Weights of a small mixture-of-experts language model, trained from scratch on English Wikipedia.
Experts: 160 experts in each of 12 layers, 32 GeGLU neurons an expert, 6 picks a token, a sigmoid router, a shared expert of 192 neurons.
Below are experts of layer 5 (counted from 0) of a mixture-of-experts language model. Rows are named router (the router's row for the expert), down (a neuron's output weights, with its number) and show model dimensions 0-191. Each number is 128 + 24 x the weight over its row's rms, rounded and kept within 0 to 255. Numbers have three digits each.
After each expert's rows: a language model's description of what the expert responds to. This comes from a sample of Wikipedia text that the model never trained on.

# expert 42
router:131120120127111085129125138144096132102133101122104144081191121100124148110083099116135120075112105158121099120125112112107134144068147128119101131157152139121116074172127202181140148152108112133121119117179177124182133144151121114136117121176145138120120126141123106129076180116160124108163105075116091131156125120116126112126116109127129183098097154165162136106166117146124148096199150118101147119114143135125125123123149105174146140176115116133147120135157148142137107128146111137133107151126126112121146115135153159125138121124147124142158164140137112128138108147123143155
down0:134142130146145116138151118108143153143153141149147151129156148134132116094099119106142154134128120115144080103150174120156144135085108093157153122148098121118173169135118131125146095132105108100128143139131068154106148111110158116165155128152122176131154115127082120084105129122159134091152145142115099129125139082098133132121137093133124146147069133187107177105113131161094141104101111135071148138130108123181160107104124163127117097151134133103102118114126157137109149148159113123155146134146153119152075185166128134148152112175152119135116102156143102119098107138133080127
down1:110103153142153141170113089100126138105136155121117136143168096118135163156094115165119138087069110112104143143136132137132153093096132153144106178096121110074182110156169161112139138140134136126206128115118098094136131131136124137135132137127101138075122141087133130212155148078144143123137150153172130116118152159114123142126125135143144107102105129108176119120123088120126128111154117100133106108163147105137118116146110143122100126131134091128143115129079172094126151127139109137144145115099117172108131145160107138120124141111121119097177104165163121161127136093117126129
down2:154106158136157129124097145170116116064163121151151110180148183152100133109160142140131132118128105107084117128124144115142102156104104152170170126108112139095109085094124136106132140156112132098105121109127148139120136186182095119098193142103145090123111145170102111145159124096142149082139119102108136184106138142110129128121151100135151135143147133101113156153090103128135147123140165161130121110149115123155130121121192137051163114125117140149144141134105147139085110116108108126113139128109094148144123107150153130114143127148113122110141119126112175133126152154132127153
Description: Prepositions, especially of. Prepositions, mostly of, and also by, as, between, among, and semicolons, in phrases like foot of, Member of, backed by.

# expert 44
router:107125074141120063142111154140128112179128099080099135118150098138138134108118087132112140105099119115135136080129082157121128124129122126126113119118118146089157135146136141134098130126131135141095164114127138188117123150151116129155103096143099139107119090109136089154081138137127100183132099133146127094145139122140128152124125121088131188125139133144153133098158100083108136159141141093117196105112189130100122150163124130141105112122120137160127158163160068107150159136120098108103129144103122114117146130116148149105125135143120142090175113173111122154128122153160086124
down13:158131123137157116137099118129109150131114154087101142165108144125093142125130139087105126154160073108172120117123145119157119100129126120079146124102084142081187125129127108127136120177105125122115150111120141115137052110132055142125134123164138141157109116090138127100113129117160097145090117113124139149124125134103121166118139098162099097155157146114121091136107142137105109152133099119130149137146125105147156120109151161149107098120108110137166110144097178091114125151146127141082124095135163141117142100134108138064107177129130204125116133124111106147116152142137143133
down14:136131118109091114126097165133115152157099132109108115106122139105131095121104097121111086066103123118101095118121133185137123158143104136142125135161142100126128059082145134152162121128128082086119123106153153073132110125117145098107075099108155115174127134187161106098162136152135157153128151109121126131151114151143086107135122108095128117143127130147148127133141125163165099142086127158162124172112149114159150113124125159154110139106128142158088157116156120119136154144110079160121172162140165097122136139134146128135090178141161128129124170148104127128113125148138141114
down15:096152175147121114139167120133168138136083118138105139154121179132140142107126116119155152110145138155117137130122118128111126158097114127150124078121109116099094093170133130073125116098139089154113139108146115111119092131114082139140178116149137119156125158124121114115126129115122156122112151068143133190108143074143109097142131128115079135132095160173147132120116106148105160124132139124180121146105139099125133157128114107108119129111106074137127087115107128117129047144151127150178113133100127122131090176157156120102159106103167157118151104129154174138119122108131144120
Description: Institution and proper-noun words. Capitalized words in proper names of institutions and events, such as World, War, University, League, Park, School; also endings like The|ory and mem|ory.

# expert 25
router:055132083130163104173122188122123100114154120135065158136107140112193147114105133128092151133151125117139112131140124101147131127123123124131113113099114175092097114141171171147105152137119123146116128132161151144145123145157097120155120068119085141078124126105125152135119148108156141132120085107131127122156131144115124109154133131098165165147163166146115130131151118107109088143132146122127132150120197139148074134141155097126116126138117181114125102169166104106120131121135104150153155117145137071134151104147139133100129166128130138117145137154095124115123114129147087155
down0:081075140114139138158144112070138136121149104137093120136128154156129127144095184137088133153094160153177147125187105120141111102110123132173213158125095130150121148126124135165149172126152104156173076087100097112173143150096126151131113097152104133133121070156160129126114138077137124131138142137127124117138132143098149139104123140175118135143126117159092142109143119123120129093068124124134115110135145140126086118121117158151110109144091135152153104149127165128155099097139129123102113097121109122122138122101122119147144119116145138132128149125148167115162133096145103128
down1:111131170114144115171135123124162136104147109127145126128123125161137150156162129148139131134175113124082083133103109126118121116120122138114103137109087135103142121134172116120115162100153113142100155173158108109106111120100124114106093087119127108135114122187143095123109155129133113113119077132137119126103136162145114138114141127148091109120075135089132085113130119084103101137045126133148154129095148145107105087115123133081092140070111110155188103122109174163140091131152113149142133093114102148106103130136162139126103139160110136088115117119102142132128106122134189133
down2:111118107141131134155126141118106121091150144125171094072126178105138165127107098119132143129138113141106141137139128106161132108125129135121087154161137138152130151134110097144143089097118093160127114117149124157135127109147154144139106144128097181129141146096163124108159126166134129108161122099143132140141099134124131094135129130120183140136134070101141136175101134187152131133118157113139129136183133131131095144092149132148133102121128158075136102064142148130178134128111154096139131196183114126149106119143125133109173151085138144150129133134163107139115104090069154121
Description: Articles and numerals. Indefinite articles a and an, plus numbers, ordinals and compass words before a noun or place name, such as two, second, New, South.

# expert 49
router:139119083079070113181130142164145131130122110104126111096083123114124107075118089152133116113161146103129131140118118120092110145104153138142069140123100163084107146142119135111133135146153131092098128157147145109150111143190131144169106106152101118105128096114116135163130164119093091129122104095109110134156146172138087124142135106146168148138144148130113104142124073104128127149151145136144148080156142144120145124132134137097124131123141157156130118146131131121078106137139127127121117146148138088107179120174112162173105140139130103173121165115117095125101131154132068146
down2:126147121131116111149134107093091139116129152107116116180133150137125055155146138136129096083130107159112170105135144122120124158140121181145123100102129137088127157102082119124111141145121125102139117123131136105107142101103100116138134115145131125106086112118126147123093091120189074138156173147120108042123129160099155155154106131110122146099152112142138142150146137141132155106158141147132127151153113117150176116168140109124126105140138133122148144130122116172141137107153159117120136119078115093142165127102076120095140094153198109126108131154110109132136132184112128098
down3:141107147137074131171122128085132143105085137101140133130113120136097120184131161149133190146130119106136134106140135093091100145177106109141107130153102103153154162112111128108138129124169172103166108124142144122157146117125131150123132116155089154126098143149139149089134116138130132122123110133161115172113092130131139113085156145104121172138164130112104119129108139103120156146093125149091109105127145077126118135104115102126141169117102088094125130132090123152177128161168097123137169072100095185105131079089091149132124124104115122133139117138148128129118149137074149121
down4:121159131140099116128146132133122108141132151097110157139119124144117142067120134119167185095106122141142065149180122121105117148116129151132164144118121139125140141131152138113114157126133119084061115111109099115138128167162136121083114113111142105067090113139172124104117156087150115141132127159116102121138126169110176137129114160098136144143205138131107130154163113154166079137095145122123072118124121119153124121112120085156111130106075125125159118147119113105134113168133105112108136121153106141122102076144121106127103173144090137150112102101101116129152146139149133142
Description: Line breaks and labels. Line breaks ending table rows and list items, colons after infobox labels like Born and Starring, and some verb pieces like massacred, mock.

# expert 11
router:143084137134156139151110193156107102130121108113106121093152124147118120091143150166109119138115074130141109107162124128134079154106109117126101129076110147079137146143136119136124147168128131145115155135134179134138134123185125180156077138116117125111134122148143122122109163125084162107169095128155130140156114120143109142096108073112138154147133143107112137136181154122078133112179145131100130084145114101144125173130109101085133135166117171139102145165133127132137129154109120125138161136148121112148130168130168157084138125159148127103122119152148109117146110158177116144
down1:171132115149115119123128141145105123126121138115132136136142110133114136126085159132106126102108162105135119160180133141129099131147131125147127152110164175135120145159159142105107143111151131099114115200137090097141133148132092124166079116097115158103126125101119122071165103138159088115110137166168133160144119145137113164149082132136093107100104100151120110140124138125127090098110163094119107121150146074141123096118137115113122096150100107125064120115074115127115104175115144107083108151129145163153080160097107112149140149128122147116102103110135144077145125098116131161
down2:078140209150150116151147123089132138125094127155161106132123137121148094090127089145109141184099085116102120131123102156124111132168095168133143111184180148104155107100146127111163152153121136126099109114149161106139152101117093095092104150129138121124106140109172122161131134124078126128106125181166120078107084078099125117107109150098108141180160136144146109142114135130129096145104133136132108103159148162143125119175150139151137123110147123107128148094144120157115101135123122145106143127159129093141128128109142101147100108133091142104144163107109117119130126116128101136
down3:085104116149110113090138116084131088139156142162155152169121081073079154128146113112130142149091078168150141144111109122148087145096084099110156144113105125138101125124131137136134111104103119117131117135097144110146120096110127148107124125119117142140090117107122137135171131120116109099122092191123133122138152093087136110138152120097115163129129162070104109104131129130088146119124131096147102145113138138165172110161141166180120134134132124146123124160136126137160095081126111160117154102111170113085107159124111151129138165153115146109129158128118127136110178091146144172
Description: Title colons, verb suffixes. Colons after titles or field labels (Avatar: The Way, Website:) and verb-ending pieces like -ing, -ed, -ers inside words.

# expert 56
router:113130137136112082123129161136110122130123158124093141063149089122089144097080136167100104122149150147215120107130126129139135166120159131122129075120135127099115145138127157167136130121164081116123158124126153140122091149124105130119093104124110140105179099141154097134108127066117150114095137116145120096178162168117096137097107077132139134102143167139154152133124109084120111115155144126113117089142120122142104131130166151137148150140103181149115097117155105109142126121148082098118100136149149102147144124103126154131136107097135082141172121108146126158126131116119131112
down0:113085131170141119093137122179125139141127142145088140133097115135175116119028087118151102150123111103089109115126096142126126148123143142167096149151151182120132134079144126120117119101098153142154169092150124152114155140123131152108112100158113132105129102140138074133138113155124110114134112126142142162147110131146121164161142135153138140126104068104101094089177129118139139126176096155097119114172115142108149113134103136116166138167111145124181108133133162120166083142115137123121095114114129139104116105110147115133104126102117112134121135149115152090126168144126154104
down1:161124136129162135121119145103130134106128131130122137129085121145114121084126122139151150098132189141100160153149154149107140137081156134137133097101111116136140131114138121177113131155124160131142107119121209110211134128178137113082125126143126138126154145127141130152130128112129124164119168172122147144161124139174123127113126119152153082122154132138106178118138117110116114146101143105121147122154165139102134145128108088178101167144114127151163098116150141108129146126124123106146124124160163129171172147083106166091107146098088095084133114153188144102151103130139118131
down2:111121135130121166123121128104126100144119117138125138178090122142103093134112116143122174133157127141116117090120137101118115121118115139136114138091101150148128144125114155141131081114129123100051195126073100092141113136086100093133072123140102129157169103175161122141128186146110125142116126132135105142130085132183130133119099144156078135136141115140129104159141147176119161133110174089145114145099096183147144151134135136122140128122117127159166107114124088129143154157139124142124125117078135149146124106140141180121115099145167101098122083137120100156139107112117126112
Description: Opening brackets and dashes. Opening parentheses before dates, glosses or abbreviations, such as "(1812–1858" and "(PNP"; also dashes, table pipes and "li" in Sullivan.

# expert 21
router:097110122108120091133104145145123148109178120127115138077103113106162157134145141153125113109123113100134145117146139129118117132122115121138132085126170114081118105114135159129157156102172151143121185124132153108138107111143142099143125090086086163106157098073108117140106183093128158159154123127096091102151175140123150106131166112117111107147148150179169094115163115103103118101149100135145111118107147140098088126134090140130112129158104155149098100141167107124098144169086103126137141109157118113141133116139123117094130144118133118164119160157076136105112114131125074154
down0:096106108125102117108073083052145095091137120085133118123108125144111152135167103151144118125177130152113134110143114141104134109126137141074100125111126125105114117148096110146142115111124146154109135100125125102150095135139149138160088111134123137146106134114173153114122140133121141116105131166119139095138147143173132176097130151123131125084118110138124118172152112090128133149130196103119181144082129108125163119120151146164138132165092129177111107116154119143117133120130153091095175143082141119094143158135131063144111141186127111131130080111129120149122145123116136112
down1:148126141157135103138116123091135125106114144089088121139122092110118114118099178132138104129148080121112109090138133160120207094108134157143172086151158127107168151148138138134137131117155113148108152119119138171138151140122108126137106100124131149139175142134121118159171112119134138103120106099153165145117133144092144159127128142139137119131138098135096099118132113121084111142145130177140129160141155115150165144159114110136169086122159149087092122143104108099089126091167144137172153038140128144113128113133120160117134142108081121143132151097113110113099132122172094103
down2:146161112135151122096129129189124154180138115121160110133122107104121124139144084125122114104148096113145134146104126102147131168084110159131130150152125108127118091126133111133111141140139095155114134116190128114101156196103127133112110170161165109149138124106113125057106072115133170117102062160141078107141089127122111139118109136099132130143110152143134140143142128131114116122097094133151108111123100139122150102112141162134109171142108116126148129123124125110196141137119097151130106125095134152148118132134161188180112130148140090144107109146191099122120143129119135125
Description: Word-initial consonant pieces. Short opening pieces of words or names, often single consonants or syllables like Al, bar, Car, or, per, f in If.

# expert 57
router:127132128116135150121099133135171150132127129116111124102100115128137130116097157128104110093107115114157154123144119114116125135101140139141086151152115091085110143098111165168152116131131106121140135135176123109141094135143133110147108101082133151121151149099143108120141188171107140177099107123162074132176133130122124193130180116150187116122141148135120122086132140129138102092140156113110158125119139163105133124172133129106091152162128180170082101096163115110119127126146084131158121142134108102127166113156176172145149148096159120117166144133113112120136142175114136129
down23:149157114132088106184095143071131140096132093113167148162129086156145118093123120125114157124116116129084157118136160108104127151138131143121139153111164152145098165132117117097147143104152103116132139140135122156116139117124148125106146131136122157102112119136123119098132126077128148121150103134186121108099101148146108158146137150125106130123146103108144184131153075168133168106066100109145141129133180142118133116124123120117107173119147191116137185136149143110115134149131168119092159118156135135122159053121147106128121113123120101128061127104132119114091107138114132140
down24:155115142125161068117145145130113137118137172149118113148150157126145151114163089098147103121135137140123139172107089128152163117133082129139109127138167119111176105127141116119126127104129081099106121152161124154118155100114106181108134145131166149162078133111152108093094108138196193106150151134158147129120142149143162108153135101107110165133113105147172153140125110147161104145127118170111144146086138106093131122102138118137072132110122124133116146139137107139118112107178160148152107168104131162154114124141125107147125094152131141167138082084141107094124136146116133127
down25:118148120155112087133132088134123126082111156126120125114096163177143146152104116106135095122155143147109125144100135088136141165126100073166134079133148107107144141139116099121131143140161117143121140083130140099155159164138111126106137083114119114184122117128141102094091138130102090080152081144127119144166133162110093167102115114169141118101156112151134147092129125112085142102137121125113123150121143098089081113122183128118091115128099132114126132152101116137149134159124162122102149146105147162103125155116118098122092141078098133089110149116113145150120157121188140156
Description: Accented Slavic letters. Diacritic letters and endings in Eastern European and other foreign names, such as č, š, ć, ł, -ár, -ić, plus bl-ew, bl-ank.

# expert 62
router:097153103137082105131130156132128120159186134108107112092154076137149157114117094143116172127114124133108174087159124126099135128106139134097108138102133143141108124117149114190108176087174089154127164139140168141166120125147114120129108097134097144119141087144129130140114149100095139147137101111168104159175106152142123144106143114095143144133163110151122135108146115091104104146138156089112152095094127132137115156152117109143131115150135119181135123152146139112171155175139092122141134134135129108094157082162138154094157116135132121091148181151133149139101118151152106140
down3:094162166156145145118158100147141102160093126092107129144104103164108125119138123151137158110118144110143164110136146146134150119083131171110124163165119175150141130138134111131139131136092162145147158173143103134110105134121138096110125144113163152133111146099132106121160163106098143118121125147078091160100143164132117099092118109109125177141107171126120169116133103122144139142129104085104093135095141127111124138135153108051138102118066132073117165093128091087126112098133124126120092128140106125134148143134115118122120147162140132148063080170138142118126114100134152129
down4:077121174131130121117119121113136117130143121115147120103138172137141159104116123163143099155112125142146091090104130116095114103160125153191125131079104181119110107118133132134143133084101109140113125110150109105132151156092124091165066093073161164096121138116128150126153120094093173075107112134144124149120100139186131140159101133113118154146127159118134136143156149152130155115141122138135097119121124179159126138086134145146126101145148090117138119146130117134141113168080146148116125152135144083157115176174120109097142129123134111143119143148132141129176124076158131118
down5:137161150132115090138146107191123097127090146068155104142133173146094126095146130110121110146111163096085095104164097161196127137156093126120157133075102145089139110146132147102127150103139103146141128165076135160117135093147125122171156089108141121120114107134130132108109121092110089100115097115161161111134130105111125143156117123118107135132085118121099156113122087120166136130160099102106098116140140123131158146135138149122121140133100174111093150162143134120152145153118128144137181164100152123172174102134123136132139127121126148160138148123115124133125172129112096093
Description: Place words and numeral digits. Digits inside numbers and place-name parts such as County, River, Street, Center, -ville, -field; also pieces of genus and family names in taxonomy lists.

# expert 13
router:124112142129101101138116175160128095115157075135122123090142132113095143147108137163133143127117108129136168151164127162124114110110136116130130156131136120129127166149148110175146131084139102080112118111167159143097106132131157129141107122123129178107162125133100112149122151102154121171131118118100101105155133155105112122122122104106138183101132093151145155096168109103124107092171179131122153102104112118117126129150173109132152154156113144154108098138150072126166120194112127127147145187136178110142158161116181150114144098143154111150136120137131149117127093112111100155
down0:099127127165160127132074123113131127128125084105170105088124165119114129115148110131089150168118131134139116144136122114165122166129098138101127158128119074143105154129115135121119126174144129107145105088102130119118118150096137155136099108170107116090111133142178114167122158095130079144179159105127112167100136114190186132163126153133083128145114153094124102107132129123121124139146160115125130121167095130138133126114113128133140128102169142167151092098129126108122110140145118076182100134142082140151118114103129097151122126158159194135111150136145088137120105159133115124
down1:169142100149146113132152132181133113144127148128133142144127117135121116097144156107121156108141074127093130115109096112170086086097146143172152079132084141139148149121129118137168155120115161155117115083087150137122091104131142103132115108139155118109149105178111086135143130080157157091126134089152170171123129155147103137096121147122083130189100142126126101103123148133140089126098119142160104123177146137092159120162121144111110131125128130109119149152136120122133114138171113151113125129094108128120125113163125152158158152103107109119133135091188131151190129143106114112
down2:098129091124100117127138128118088151161148118119095090117125087139091117153131142108150164155126126105122174146129148087122117080155127140143132162116113098111156118142134124130143108108124123166150141165166111138143142098051165111138097141139110133101184109055119147141109153153152096125152132163109140109116101172111114161124161171103130147149154144132080160124099133121129142086116111114125099111103110114138176142126121131099089129143193147079119082136109118137109150112095118126152158158097112134114105149119107120169152136144127130122153146126130127097117145123143160120
Description: Table cell separators. Pipe separators between cells of numeric or results tables, sentence-final periods and commas, and the invisible marker after coordinates.

# expert 58
router:102134095134135129131146143117111126122114100105123124083181119114166173136135130112090174140156097129152145138164074120105119147105105111147105117147145105076139156117165143166132127151132117144122149126165147164114091119139145098121098089098164142093159109117104147122126172159150139128143076113113122061148170144110128157161152081103162125144115130144101116097160132068104107102154130126096140117116187128122112130150096121134124097151123157128111114130117072135103137140115090109133131120165115117130147102138129150118146148113134114136169141186088148142119119111121120150
down11:083108157128122171146117098078127129104080118121146130141103161131114139093187155121147154107161113120110159148080124111126094133125130145111066118090151139102156085134114150139122107155102135085109154123116139151122114136134096126159138146111132122153132100134135143124094124119112135135168112154103120170085150126134149075110135128135141126155117130094103093128118132151104109137142085169160137136082165159150140142139114145134123140146128158163147088132133109122083158135137109113099124170163160131104127118133102060130105167114132153126159074108062146131119138145123125130
down12:134130125107149116139192124110136175077109133120116157159122125131169134128107103178116150096090151117095129114123156140155143169095179118123120097111105176080165159097121137124148155101133132112118141111095121127137157081160153116115098134128094099143163064123117165156140148127136153124091115170103147114142101130150134164158108111203122095101118151142149122119108114149103121158129115138123123120137141103075177130144126134121140127145115130139175136122094119094129135123154149104105116115075124076120127145100134130130117108170123109127127107157137131165134162138151126128
down13:100144157124133141079144134097113121143184123200114117124116141127103162131110095121146130174126122056135149118134099080118108137119127111150149109142081156161142097099102107145121133138107141139170112111144129181178136122131077140088131128122134157096105121113117138121123117131072145154129102124120142143115141116142142143136118125104119141131128123116099134113126158113140114136118082162137135152106152085106169119124124132138127116106150127083146142080167178140116093107139116093097108138126148113113097060075098115127102159110098140125163093147145115147149123122137098086
Description: Short name and unit pieces. Short pieces in Chinese, Arabic and other foreign names and units, such as km, sq, m, Zhang Xiaogang, al.

# expert 39
router:116095125125122116153132111156132120127132122116069134124135091111154132101103141141102112123124103143136146119150112146107139152118091123142133077114101140067141130154174185117165150140131087150122117124127131160129108130167095155120118066133116137109144123138110131134120156105097114141138073066131137102142137153099122144120168120106131147126144162175145146082147120091071152125190139112121167136129157171094112122131143119117121143105115131176110164130158097062124137147109133155133149154134129092117181122101145161139114122131114135142136156146115123151115149187129102134
down0:086095146134127120120137157175100096157101156147092126102137192169133156125110125134119142140165121174118174127140147134139141103118124152152075133156169156153126104143086113096179116131101112145121142146136108152125107128125118108103157120112102080129116176106153143103162152130132134172115095132132130132125104150110125116112118117169095153113132148126136134131097127142164132122112114152094132150098088130067095097157135141134097124059140116120118147121175117137140125113122145151160133169121099139096146165124101095125137119122134114165161144104107093155114154127070155120
down1:083120115177108108170187143159113170151095121165132162119123157129132127127178135116114139125124151167158114118133115136139131137133103145109135127113131147129119179134108163092065143113101137142110113123119118126129160148137112135111113108118128188151174102106105134138136088104153123139127112154154157127130115130148110127168130115185051137105140104139151139146157070123139110092131152110116140154190151123153149153112151144112128127102162105133120111165125127149110162174159136125095141143135110139152160118121168149134163129140114158123123166162086110100164115139144115133
down2:125126134098087113160126130117147141116115109101126109117133145162170132106144133131119149116126138126145161143100114140141097128119102138111146122157130169178148158159123136156124128148108119153158156101089102177117113156140116124156136140145150124160166107132077153127079124148107108071135090105068131165101112142100091133133102153103134119113163160129107135113149107056086144148165131150131130162138131104139106136099111131157138123121109146114144130146096131095110135060161148160115164112090117100152108122112147140105089146102136130178092111160109152113081115145103148145
Description: Name-initial capital pieces. Capitalized opening pieces of personal or foreign names in lists and tables, such as Sam-ir, Nat-han, Amb-er, Dem-etru, Abd-irahman.

# expert 0
router:086116088121150093135153131105096093088097101141100140143144146111159134084054124152097148127161133127134133115142126130092109146133091112153088106120112154112111114114146182137106143100107087141107142144125155143146076123204140131124116119102127139102135110164103132120118168120149119175128109109129094116145151133139097126123167078108138134148165144181105093125165105127109121116159121134164122133102124130119109127116116143140109163144122161137119128108142075113086120132133090113126126151155149087111182121117153145104077152108105127116127157155106124135099115156162119143
down0:113118113130123131110116136117130087116108181095142125138139134122113134155136108163143148134129201106098143180125140129107085131096169079146118134140129093113116168085168156105138101145125140103085136112142127115088118144176143128120144185102123121114144189118126107120119164144128114153138097162120135097114145139115113148133095155173103107163098159145136072141090113099142135124121102142084119149096152171089095183120162147145141136141119117099096153135113135129126144110146127141159120121095118116122117114109118154107162106123113123129155117175131141120145147097113180099
down1:138122165097120118130154157082100141157093137136156176144086158148176126122115127122184117115135154132111113128130131116117101089137113108115098143112129101163142113106125107088117119144102113138161115167105143119114090138106176133091157117136139096121135170149103143086117145126142076109143134129112126137089137092114130141080154123133116114139100154146111151133153140081137183141163161093089105164111170150145131088130126133106184153108124141102120162096128122117115136107117146089135158133181093089143112153113147151105153115119115162117114187102130119129122097140147149127
down2:165138125147101140121134161145101180165132124117093094089106086157118106060111121152109159131127129151152101132140133135121158164123115155101109139121120129105142153155087096145123115137153090162100111116157109164152128164124148160158101103137131146141106103125117095137131134165155137128117156136105167090152127105134122139147127163113146125075107097127162129129088153086145156126123155142121134146166107117165114154139101132138124087133125137155133100137140123102141081099111129149077147139095125129146105117107089155114139126087196124143183127148094132127097087137172123114
Description: Capitalized word-initial syllables. First one- or two-letter syllable of a longer word, often a capitalized name or a Latin/Greek term, e.g. Du(quesne), Po(indexter), ho(mogeneous).

# expert 55
router:148145107108123144182099112153143109120151074089103134109139149101123117123101145113115148104157088118178131115160112089138134160145130112133117112138123147081117116138170177167146154166094118115131132111175107132136105161136065124150112063132152142079124137142129115167098125130147106155146103066113130124139149149135151112126117093114152196143123142152118120131158137101111115115137121135116145097091125132139144158119129109115119116186107183137113127149139123099119133121124082139104147132154127097141132142136112123088092095168164128085133134164100135102125125151124100133
down0:146111174162146145132134164129154140108127138121122147097124167106075123125121132095118125123155152132127119095080126135126162117124090107150149094103130134103112162139117132146142124157114117111120088136140143135108067132112105127130123145150193146092140144153113146131148148124113188088077132130137114115195154128132119102127147141159157111074139125116116133135136117153132139149145134098116122148119099132137098061128148154152150119120115094173077112157150135189140115125106121138167132125152124142103113122129189134133129123096116131161134121134112132066123144148100062157
down1:083078120123125128163120146115095136124151153130117069108156089149153136116165125120143146150147143094108128169171081145119108128096125146130122158112121159142131171125111159118144093097127172113098154131117131151128139087150104165153125116099108128086141102161137125106116138134138139089141115095100100163135166157126125115131128139133119125139116170151115177149111112139153088143163126093096098142143118123105146116091131168146162093080127106140143154123100184081116162114146129133128155132143162110160127179156082116117147133101117122130099086126096128098134162139104107106
down2:114113141110103113108169133147109106140176097088133115142127162123129134125124158122126112155175097144133157127122128120096073126123141113124117139093113074131150136129138098091116175150155132174129140080165171125121157109164122115099108150121100109121140125167124128143131099120119159149167158141091138064109117149146154142119148139145134106143113105111162141153175137115146130107112148068137142154111145180168114178113112143134106179128094138129112105155127135184156123135110122134138153160098093085162121128157102111161169117125140088133132138136158103111138117157101119126
Description: Copula verbs, row starts. Forms of be and become, such as is, was, are, been, becoming, plus the pipe beginning a new table row.

# expert 50
router:109128083107116134156098137144136128128131093109066129150137088096148150103106113157089101128145090151127136104151141139086134128161101148132098083131112140058123141105150157143155145135142083132112136090128126167137098116174117151135119076145081148120152126143082130122115144135102119144149062101135136104142146141122128165133111117115165137129171167158133127072157117088111135105159137119142156134123162167124117116139141150117143151133101116175120140153154107096091117154140093160112127141125146099097171114111143151122125161120141128141128171152113106143114168147138104148
down0:149115135140143132113134137116169123172160135152180105112099113118147121113140118101100148104103144134098124149151098128142111130157097128097127172084100107131118160121162135133111133116108105121081093113139150111099136109120095164131078145116112108120109137145148135174127137152129146103120106133137097089109105151117083133125158080098156148155132157126098159138120181134165159095120173175110138101168070153119133149133131153114129117148106129161128148145154136140138160115156075118105115142098148109135127053148122120128148082147112088123130155115148094159130138079142106132
down1:122134119093149152128119191108102137161101134142145110128132117116100131130124166113078095112134122155142065105127147092154135133160112080148117169111084141142102079109119115133162173112151104108055114135118147119129169141133132162121134124149125152079129162111108108106113094132107088085129100123143097151143175107148103126126113122100150143122141141141107142117124165134133158125166075084099164145135127135124136136096154109129111140083109124130103118119141136140087115096115135113114116119141127122095153049143157146151163162109171106134123123128123116137131141143147097149
down2:105142118129130118134143124091108152079106120146139115128152138120135139125114113145150118101101102121156102115139117121098135154124098173088166137097116146103143123145114155140096090138145052131118106070144127149127104143136162147066086120123187169146096151145105106127113143114112105143090145098093122096113137151132114134099114114072076148176144140126097113164089122123137124132119129118103133163129148131140158149181138142112106113095120103135163120107097129203114117152145150127130138151128145122148142130147142086110112086109102119142175113146136144129115132081095128122
Description: Capitalized name beginnings. Opening capitalized pieces of personal or place names, such as Ma, Ha, Bar, Bos, Bak|ula, Kel|vin, often in cast lists and rosters.